config.yaml
n_layer: 9
d_model: 192
d_shared_expert: 0
moe_layers: [1, 2, 3, 4, 5, 6, 7, 8]
balance_loss: 0.00319
vocab_size: 4096
batch_tokens: [32768, 65536, 98304]
train_tokens: 484200000
steps: 7547
Below are experts of layer 3 (counted from 0) of a mixture-of-experts language model. Rows are named router (the router's row for the expert) and show model dimensions 0-191. Each number is 200 + 30 x the weight over its row's rms, rounded and kept within 0 to 999.
Before each expert's rows: a language model's description of what the expert responds to. This comes from a sample of Wikipedia text that the model never trained on.

# expert 30
Nouns such as station, club, band, season, team, Festival, and the parenthesis opening league abbreviations like (AFL), mostly in sports articles.
router,178,207,198,165,182,234,219,229,180,176,232,248,206,178,186,229,155,209,224,232,172,210,237,252,166,210,231,223,266,208,201,209,157,180,199,193,188,206,205,189,227,224,265,245,188,213,218,204,220,177,192,196,219,181,179,223,215,206,223,203,190,186,211,213,218,196,172,153,190,176,166,248,148,235,203,163,212,203,233,180,179,175,217,161,130,211,156,123,217,200,131,216,206,209,163,168,214,158,146,233,227,166,184,195,158,152,206,160,242,185,168,177,193,197,150,161,210,182,167,162,210,190,225,217,220,204,264,190,196,241,201,277,164,221,169,139,207,213,206,198,202,164,182,179,146,237,180,174,209,156,270,269,216,238,171,215,172,183,232,191,191,191,205,205,186,221,207,225,212,196,271,167,182,154,159,215,160,148,192,183,214,208,152,223,163,175,203,181,220,174,166,231

# expert 41
Stem pieces of Latinate words before suffixes like -ation, -ent, -ing, such as Inc-umb-ent, App-lic-ations, form, struction, particip.
router,251,182,122,210,238,162,147,197,177,186,214,204,220,208,238,177,215,190,222,209,182,232,192,223,202,180,183,184,186,166,177,202,196,159,260,203,222,195,139,206,188,221,238,132,211,223,181,232,205,156,231,194,220,176,145,155,173,213,167,183,161,181,237,179,190,162,234,240,176,214,180,173,215,233,192,157,124,219,156,203,142,175,181,242,203,207,252,224,142,178,228,179,205,228,188,196,235,240,176,220,206,157,193,211,191,205,190,240,173,217,214,166,181,217,209,191,166,224,178,177,236,203,194,179,152,193,216,183,203,191,167,249,201,255,182,166,193,257,167,231,187,225,214,222,168,155,150,223,199,244,170,153,201,190,198,145,192,163,203,217,160,262,211,262,235,223,194,186,176,189,178,209,181,207,189,192,174,222,256,217,140,160,191,200,212,199,198,240,160,185,263,146

# expert 63
Final pieces completing a word, especially -ing, -ed, -end, -ance and direction parts, such as dividend, spanning, Attendance, southeast.
router,185,166,171,239,218,170,168,170,145,177,229,210,163,215,199,191,245,215,255,220,239,259,216,187,237,216,219,183,241,215,174,186,189,189,197,206,189,255,187,188,210,260,220,154,201,232,196,227,205,215,203,268,215,198,202,216,190,197,165,245,190,226,195,212,231,169,214,159,184,204,257,178,193,208,164,205,193,212,165,195,180,252,211,180,226,234,184,220,301,172,218,207,200,201,229,195,261,188,228,186,251,195,235,244,217,178,205,223,206,181,234,184,216,178,231,261,222,202,183,228,179,239,191,122,229,217,230,138,215,179,200,254,235,249,235,146,210,241,164,254,247,180,199,255,179,211,136,193,182,223,185,205,205,157,180,221,193,168,170,214,176,251,243,227,221,178,187,244,144,205,207,225,184,210,166,187,175,193,242,178,179,228,172,139,208,209,191,216,220,206,233,191

# expert 20
Closing pieces of agent nouns and names, often -er endings, such as research-er, farm-ers, Manc-he-ster, teach-er.
router,151,240,157,208,217,150,157,209,146,165,165,217,168,186,219,187,166,230,160,225,225,173,201,176,257,224,211,201,220,202,203,171,183,200,171,244,190,178,227,158,245,267,179,206,227,190,226,236,244,155,202,226,245,182,212,166,189,193,199,206,164,214,198,213,197,230,156,214,152,195,190,199,201,250,154,191,179,196,149,193,238,174,226,233,194,143,185,236,189,215,139,129,148,204,244,232,176,217,219,245,179,206,151,216,220,214,216,181,193,199,191,160,189,211,253,200,225,258,188,184,172,223,204,212,247,185,196,202,211,188,209,233,173,268,250,216,178,246,235,207,220,192,228,163,253,177,201,222,208,173,158,241,233,214,205,183,183,148,164,202,193,251,220,238,239,167,172,208,245,185,219,200,212,192,225,161,193,165,193,136,207,163,173,231,157,224,237,142,201,210,223,183

# expert 7
Inner or final pieces of names and words, often in tables and sports lists, e.g. Man-ager-ial, Med-al, Dod-ge, Tele-g-raph.
router,174,180,160,209,220,232,171,173,212,228,211,191,171,155,193,244,233,222,183,226,223,200,167,199,219,254,254,161,254,158,196,155,191,230,231,192,225,184,218,160,170,213,225,238,182,229,164,230,182,163,189,254,203,231,134,183,185,207,224,184,176,256,158,214,191,189,182,203,154,181,207,175,181,259,199,203,221,217,196,154,212,198,200,222,185,189,232,177,226,183,208,246,232,228,251,266,195,209,201,184,217,232,238,212,230,231,186,175,178,197,244,252,211,162,198,217,191,198,213,234,284,199,178,208,170,168,176,225,143,157,177,223,174,263,181,141,213,235,227,237,211,193,164,194,256,193,175,200,213,157,176,175,191,201,222,200,196,210,205,174,172,189,212,244,187,187,204,205,223,202,185,231,269,168,233,219,218,216,192,243,154,148,197,161,203,197,196,249,240,260,286,195

# expert 26
State and country names and the comma before them in US town stub articles, such as North Carolina, United States, town.
router,228,170,171,156,181,168,182,142,155,190,192,203,192,193,193,156,198,242,276,215,209,257,239,248,236,213,148,218,238,166,211,207,210,193,222,197,178,175,193,220,207,162,230,144,213,230,189,226,215,234,228,240,225,187,182,167,164,189,217,197,140,206,233,143,247,217,190,167,233,223,238,269,169,261,163,221,172,234,231,168,144,211,234,200,190,204,241,202,242,192,183,196,271,208,197,202,244,208,201,218,176,159,225,232,201,245,207,191,224,176,221,159,199,236,170,191,243,188,229,232,213,251,186,239,179,222,193,178,197,205,231,250,134,198,210,185,175,225,210,240,248,198,214,197,186,212,271,194,241,181,228,217,243,189,177,159,181,148,223,226,227,206,251,214,191,199,198,231,233,189,178,217,186,215,162,185,154,207,220,236,171,180,192,160,159,152,164,202,223,192,224,205

# expert 37
Short piece right after a capital initial starting a name or word, e.g. Cro-s-land, Bh-ar-athi, B-eth, Ed-inburgh, A-ks-u.
router,179,179,235,183,190,154,239,238,188,230,228,227,228,205,177,218,221,197,203,212,217,206,227,218,225,231,189,236,179,173,207,192,195,229,197,204,162,155,249,213,216,202,204,254,249,167,229,221,165,196,247,178,172,138,192,212,220,213,201,198,210,160,173,139,208,202,117,201,241,221,220,219,218,151,155,245,210,173,201,237,269,210,232,140,196,165,180,153,175,253,242,215,218,182,203,194,179,182,172,268,151,186,171,199,193,205,281,147,191,202,209,241,207,183,195,182,240,227,212,169,240,216,226,233,147,202,233,246,168,187,180,196,238,157,203,234,267,196,149,196,168,176,181,173,182,236,232,195,177,165,239,224,210,218,219,186,238,254,178,242,203,167,152,211,205,211,235,177,154,208,205,232,205,227,250,166,199,223,206,204,224,222,229,230,221,256,173,187,229,210,192,190

# expert 16
Prepositions that complete a preceding verb or noun, such as belonged to, introduced to, capital of, part of, between, into.
router,191,233,216,167,203,164,225,217,205,243,230,210,158,193,133,186,163,185,192,151,168,219,208,180,272,223,150,215,193,230,234,207,221,179,223,175,219,230,157,220,180,161,158,157,255,138,173,183,165,209,207,181,233,225,196,242,193,206,231,228,191,194,165,184,209,213,247,166,183,181,167,202,185,204,171,190,201,200,228,142,196,256,244,188,229,197,210,156,290,220,231,218,188,145,243,180,203,226,247,223,191,215,238,178,157,162,158,163,215,218,202,213,250,174,250,244,131,173,190,227,199,229,184,168,230,208,225,212,212,246,175,253,191,201,211,156,179,167,189,246,236,182,226,221,229,171,226,213,217,243,183,170,215,194,229,239,141,189,231,174,194,243,214,180,181,209,196,187,179,220,186,191,181,181,179,164,212,201,209,181,172,208,204,161,245,218,223,287,205,214,223,165

# expert 5
Commas and opening parentheses after names, clauses or list items, especially in biographies before born or life dates, such as Helfer (, However,.
router,256,241,201,133,193,188,148,250,127,238,232,199,206,197,134,252,200,200,228,177,169,221,236,228,162,209,198,205,165,155,185,183,219,186,244,229,249,219,197,234,235,192,231,207,227,186,216,224,191,161,176,238,196,194,164,198,228,230,196,176,216,232,197,154,238,183,159,238,201,217,247,178,234,187,193,202,212,295,214,208,247,190,146,236,172,169,239,209,222,190,198,221,234,210,193,190,184,215,192,170,190,132,182,193,199,169,233,193,285,203,177,191,247,196,244,197,157,204,228,222,209,207,187,224,211,228,218,183,262,186,245,202,171,177,193,155,201,151,210,192,227,172,209,130,218,178,185,194,213,160,205,267,192,248,175,210,199,230,204,218,199,204,241,187,194,201,204,213,229,223,154,152,141,223,216,210,148,183,224,234,193,182,189,144,225,172,207,179,219,187,216,181

# expert 12
Single letters or short first pieces early in a word, often before a vowel, as in corrup-t-ion, coer-c-ion, j, v, prom.
router,180,229,147,149,163,178,209,209,224,212,215,226,130,249,204,205,175,261,173,191,232,221,211,223,256,199,191,204,213,245,225,198,242,257,257,238,239,198,165,147,192,247,237,169,245,172,162,226,232,155,212,194,222,237,157,204,261,251,150,211,191,174,219,196,245,177,170,203,166,205,202,250,198,229,174,166,192,204,221,180,202,203,235,254,258,146,215,225,161,221,219,241,215,215,214,191,175,277,218,206,232,191,207,186,207,194,192,235,224,193,179,217,196,255,207,148,191,214,245,214,218,218,152,190,149,143,222,167,247,221,192,186,176,155,185,195,216,175,218,144,185,248,181,225,161,157,212,213,208,208,255,212,210,201,228,185,196,166,164,189,198,162,231,196,192,244,200,162,191,213,219,180,185,194,176,235,185,179,132,203,189,181,186,190,232,233,221,182,201,197,210,226

# expert 19
Inner pieces and content words in narrative or news prose, e.g. laws-u-its, suff-ic-iently, av-o-id, killed, significant.
router,185,156,204,181,196,219,207,300,192,211,183,141,186,151,203,195,166,188,180,182,193,183,228,186,127,197,251,205,206,152,167,224,204,239,192,179,205,192,215,226,221,216,153,171,191,204,187,219,213,233,209,158,181,161,223,208,200,138,192,190,257,212,199,235,222,227,206,224,170,192,128,211,203,238,241,149,232,190,194,176,245,181,177,210,196,185,177,183,221,225,186,209,210,231,237,206,210,217,166,238,200,162,247,180,203,209,195,229,225,157,170,172,210,237,255,223,233,211,179,242,155,214,179,180,213,170,200,178,212,165,214,227,172,274,222,235,254,214,217,179,218,201,233,186,225,170,180,145,243,269,206,186,220,227,248,175,186,191,173,253,202,268,157,273,205,199,210,227,259,217,227,178,217,188,183,163,152,208,175,175,211,211,177,250,234,226,200,171,206,153,200,170

# expert 28
Pieces inside city and region names, chiefly Philadel-ph-ia, Los Angeles, Carolina, Western, Eastern, plus table pipe separators.
router,171,219,177,213,190,185,162,170,209,203,215,197,185,169,183,212,185,212,216,188,231,171,205,248,206,252,206,168,244,244,234,223,168,224,238,163,237,175,166,257,208,184,214,176,237,243,208,211,222,182,224,234,150,174,184,204,183,184,187,152,159,194,204,188,225,235,200,199,177,209,168,233,159,217,201,240,179,220,219,189,185,166,198,177,157,243,223,151,190,238,169,200,268,247,182,202,174,223,186,213,160,226,160,171,156,196,204,196,182,208,213,214,217,230,183,225,239,196,201,196,216,223,183,244,154,211,197,195,153,235,215,192,187,101,110,204,194,178,188,195,247,202,173,202,189,180,216,178,190,209,259,195,250,213,219,195,203,141,253,206,229,113,257,233,209,246,190,213,170,188,191,210,164,224,171,206,163,127,229,233,174,159,180,185,228,176,183,257,178,141,188,226

# expert 38
Words in US university and school names, chiefly of in School of Law, plus state names such as Boston, Michigan.
router,158,245,228,169,202,252,183,223,168,175,240,241,180,196,173,231,204,205,186,215,178,168,193,215,184,183,213,186,260,193,190,272,199,149,190,181,208,191,205,235,228,193,235,231,204,162,206,208,207,204,222,255,258,214,208,193,208,177,229,215,147,225,220,173,208,172,186,204,192,211,217,190,155,243,219,182,196,230,163,182,181,120,231,225,162,184,210,216,194,179,163,229,228,219,221,254,184,165,153,194,199,247,218,225,164,181,214,136,211,184,203,183,154,185,146,244,253,196,224,177,175,190,215,174,211,190,245,165,150,224,212,251,144,233,178,180,182,204,216,197,182,194,194,163,206,238,153,224,196,116,227,241,275,202,154,191,125,147,218,154,205,180,231,191,169,204,224,228,164,236,194,225,195,163,146,177,148,180,167,185,198,207,186,165,186,204,215,172,176,222,219,208

# expert 45
Single capital-letter tokens inside abbreviations or starting names after brackets, quotes or hyphens, such as LMS, RTPI, PNP, Whitchurch.
router,191,214,233,183,147,220,241,229,185,224,224,233,201,158,166,193,223,210,201,199,154,232,279,275,223,262,198,201,206,187,228,246,232,197,183,253,211,199,219,215,176,199,246,174,191,172,206,257,177,161,265,201,172,217,219,165,208,242,209,195,234,213,198,194,180,188,163,175,199,269,247,190,214,151,215,157,184,206,199,221,171,175,179,206,150,176,225,164,249,244,232,218,232,179,182,206,186,206,139,179,200,148,182,192,140,215,264,159,187,179,174,230,194,197,188,169,253,260,183,199,196,195,220,208,180,161,210,207,190,213,223,214,153,151,177,190,242,227,236,154,202,209,173,237,194,205,175,217,208,199,188,197,231,241,173,165,177,181,242,179,265,200,199,154,122,209,240,212,192,219,207,183,185,183,185,147,225,220,233,168,219,156,185,200,168,216,150,215,208,208,176,239

# expert 58
Wikipedia heading markup and heading words, such as closing == with line breaks, Film-ography, Disc-ography, Election history, See also.
router,170,205,202,196,211,271,211,241,180,186,235,240,197,150,182,189,207,231,179,263,235,170,164,220,181,168,238,145,212,236,240,227,156,154,178,190,175,249,158,144,161,172,256,186,215,196,151,206,218,178,100,208,237,184,202,214,263,185,241,187,184,155,178,188,227,188,182,198,212,174,220,225,154,191,232,138,184,220,180,200,184,227,173,204,209,217,210,217,230,153,223,203,197,226,187,175,190,193,164,185,240,188,212,192,159,166,206,210,205,266,164,201,217,199,200,193,191,192,225,201,152,195,204,202,174,281,253,191,208,217,196,205,138,223,198,147,174,222,243,203,224,262,202,197,230,225,191,191,151,147,233,209,168,208,109,203,206,168,201,196,184,190,220,180,190,191,198,238,184,181,178,192,159,203,203,205,164,209,249,249,248,237,195,227,223,173,215,173,225,208,192,204

# expert 18
Word pieces following sp, sh, st, sc openings, such as Stut-t-gart, sp-ent, smoot-h, Sp-eed-way, cock-t-ail.
router,150,198,193,197,173,200,210,230,165,150,178,225,206,219,194,219,203,246,163,235,238,153,165,164,184,234,226,156,215,198,205,210,191,150,216,239,181,209,196,171,201,189,200,226,218,149,197,229,241,176,219,201,167,192,233,149,206,202,128,207,192,186,254,230,162,208,158,228,171,142,197,222,209,203,236,245,241,223,198,163,219,206,212,220,208,163,193,236,166,233,170,180,161,206,228,262,144,240,169,172,183,245,222,179,223,157,222,220,232,208,217,203,143,237,163,216,260,193,254,189,236,177,203,146,225,179,187,185,209,156,236,258,213,213,196,198,183,233,224,212,241,223,226,231,149,203,203,219,246,185,155,150,225,186,217,190,193,253,174,180,211,225,205,194,213,233,168,156,248,218,174,160,208,163,181,192,177,164,242,276,241,209,168,201,217,201,214,192,156,250,206,231

# expert 50
Middle stem pieces before a suffix in longer words, such as Anc-ash, symp-ath-izers, procl-am-ation, coordin-ate.
router,216,215,171,178,200,172,169,182,199,177,181,192,138,252,219,194,219,162,196,154,260,205,181,212,200,213,173,151,206,239,178,222,195,170,260,237,175,161,183,162,178,267,253,206,181,238,200,233,193,189,195,197,261,197,165,190,192,191,202,174,198,245,205,149,198,195,167,238,187,163,242,192,232,197,151,178,194,162,229,240,223,196,192,194,252,190,246,149,206,223,159,200,153,236,232,232,178,230,251,168,214,164,175,207,217,218,251,246,195,237,199,206,192,211,207,185,197,203,168,192,257,183,248,205,169,152,181,212,183,168,157,189,176,195,203,130,211,187,226,213,249,230,221,234,212,145,194,175,187,246,166,157,220,210,222,233,236,172,227,226,178,179,230,239,165,192,184,197,197,175,177,239,210,217,155,241,215,225,241,223,148,216,167,208,177,203,228,219,251,191,281,243

# expert 33
Table pipes, commas, parentheses and semicolons after names or numbers, plus plural s after model codes, as in Meteor F.3s, C-130s.
router,211,184,237,190,163,224,210,257,183,169,275,206,194,170,189,215,210,185,163,209,215,209,185,198,168,175,185,255,186,186,202,230,160,217,203,214,214,175,225,199,173,195,256,170,182,187,179,221,179,187,224,181,248,246,204,213,250,184,215,219,148,169,157,170,195,177,208,181,163,197,239,256,249,196,195,193,205,205,244,187,190,188,177,183,137,209,159,205,199,203,213,210,263,191,207,126,194,161,124,222,212,183,234,174,166,254,234,204,222,203,176,194,219,205,175,150,218,188,164,194,204,182,196,237,271,185,225,174,212,201,216,180,153,195,165,204,174,177,257,236,170,181,214,145,167,216,170,118,148,159,248,254,203,210,144,194,173,184,236,184,239,191,174,172,234,213,273,209,177,228,225,187,162,168,161,187,169,208,243,224,226,167,177,203,182,203,206,175,210,154,172,208

# expert 34
Proper and common nouns after the, such as of the Year awards, Scotland, Poland, Battle, Mount, century, and diacritic letters in foreign names.
router,208,173,221,192,184,236,228,224,217,202,207,196,241,162,182,219,181,230,170,273,153,222,205,243,230,192,117,199,242,168,219,189,186,178,208,188,127,200,212,208,184,190,253,204,202,181,221,237,193,195,201,214,181,172,199,231,205,183,220,216,162,167,219,183,203,197,151,198,197,197,251,182,178,193,181,234,147,219,260,211,215,188,191,248,190,219,168,199,227,191,187,189,219,171,154,166,238,160,142,217,235,166,236,183,175,249,225,216,245,153,182,240,194,194,155,206,286,198,195,229,193,161,212,195,184,228,157,167,178,241,170,239,152,146,192,162,167,167,167,217,226,167,177,161,123,228,229,195,205,137,233,194,159,172,190,209,216,222,236,195,204,167,215,190,197,195,235,139,192,188,217,207,188,189,179,171,164,192,262,210,195,196,181,278,189,187,147,219,216,204,165,183

# expert 22
Words right after the or a, especially one and two used as pronouns (the one who, the two ports), plus table numbers.
router,194,150,257,165,156,208,203,180,228,207,234,225,234,204,167,193,172,233,207,221,194,210,248,217,253,164,145,198,172,201,203,206,180,158,170,175,192,175,188,179,238,136,250,206,226,187,221,201,171,202,241,193,158,170,199,209,234,201,248,255,162,196,239,159,172,178,179,154,172,218,238,238,237,149,192,226,199,227,249,184,209,204,260,203,216,220,170,213,199,193,184,196,199,136,168,178,259,141,125,163,172,164,206,190,156,219,224,202,208,170,181,238,235,201,167,191,186,224,168,188,238,166,243,254,163,178,231,235,205,211,215,202,170,128,223,211,189,154,169,204,155,169,176,164,161,216,241,193,206,206,223,202,150,182,220,185,200,229,185,212,187,183,150,190,186,211,241,233,201,171,225,224,167,182,201,132,164,233,236,249,234,229,188,233,201,196,164,191,203,184,180,186

# expert 59
Middle pieces of words after prefixes like ref-, un-, conf- (ref-ere-e, un-able, conf-ig-uration), plus where, how, when, though.
router,196,198,162,209,221,128,121,224,160,232,179,215,193,240,210,209,251,176,173,205,216,190,219,224,208,192,228,224,197,159,164,169,214,239,216,190,220,209,159,211,283,218,227,185,149,234,204,214,175,217,175,181,199,236,178,220,168,183,220,171,272,229,232,180,161,228,226,216,176,185,208,208,198,203,167,139,174,203,166,238,237,175,177,162,181,182,170,203,182,219,166,146,245,224,217,206,213,246,232,214,154,154,190,200,218,221,185,218,163,216,223,229,211,242,245,178,233,236,231,187,195,225,240,210,193,183,166,218,225,193,231,180,239,208,218,265,176,185,177,214,180,211,240,214,226,158,197,199,221,213,168,128,231,164,243,205,196,224,201,208,146,235,130,194,220,199,185,173,243,206,220,195,242,245,193,183,189,240,195,142,202,223,191,225,201,240,174,188,198,158,138,127

# expert 40
Final pieces of short words after b, d or g, such as g-ame, Bor-row-ed, B-ank, plus kin and church words like father, wife, bishop.
router,236,253,213,173,203,141,203,212,178,240,199,158,235,229,176,172,217,223,224,190,151,156,183,194,199,220,214,180,185,206,205,159,165,211,157,231,188,159,197,152,167,225,241,225,152,201,239,232,158,204,257,209,134,168,193,251,159,215,199,171,238,181,200,213,178,218,201,176,187,238,253,152,252,185,139,235,228,216,207,194,195,170,165,238,171,195,204,169,182,147,196,197,179,192,218,172,269,176,202,240,184,221,190,173,220,220,179,202,207,185,217,182,206,138,235,201,201,219,176,193,218,184,215,193,193,213,191,240,127,221,153,138,203,218,183,147,218,217,185,220,210,243,194,235,284,244,191,245,143,191,182,244,212,175,207,212,174,203,213,242,181,187,126,213,245,193,204,208,228,225,239,144,175,185,230,221,248,188,196,192,195,233,176,153,174,172,219,164,209,208,219,202

# expert 25
Past participles and prepositions in film and album credits or passive phrases, e.g. Directed by:, Distributed by, written and produced by.
router,244,188,188,164,205,183,245,191,196,189,185,232,129,254,166,218,212,246,190,157,217,265,191,244,209,173,181,163,201,204,225,252,211,205,137,211,248,199,165,130,220,208,225,207,205,165,177,190,168,234,128,210,236,251,187,235,217,193,200,203,148,196,206,203,224,209,273,183,217,172,192,205,218,174,165,153,168,186,171,227,198,287,202,158,204,224,251,181,186,229,232,205,211,215,225,182,186,235,245,218,244,220,238,172,183,157,200,176,170,236,177,196,202,185,242,177,169,217,221,166,205,203,177,168,213,218,199,226,202,214,207,132,220,206,193,160,160,178,207,234,190,246,179,227,217,203,194,207,177,252,200,219,249,174,191,261,228,162,168,204,161,186,198,158,216,184,145,232,170,250,232,178,169,149,199,193,226,195,205,189,220,194,216,161,235,196,221,191,218,193,275,221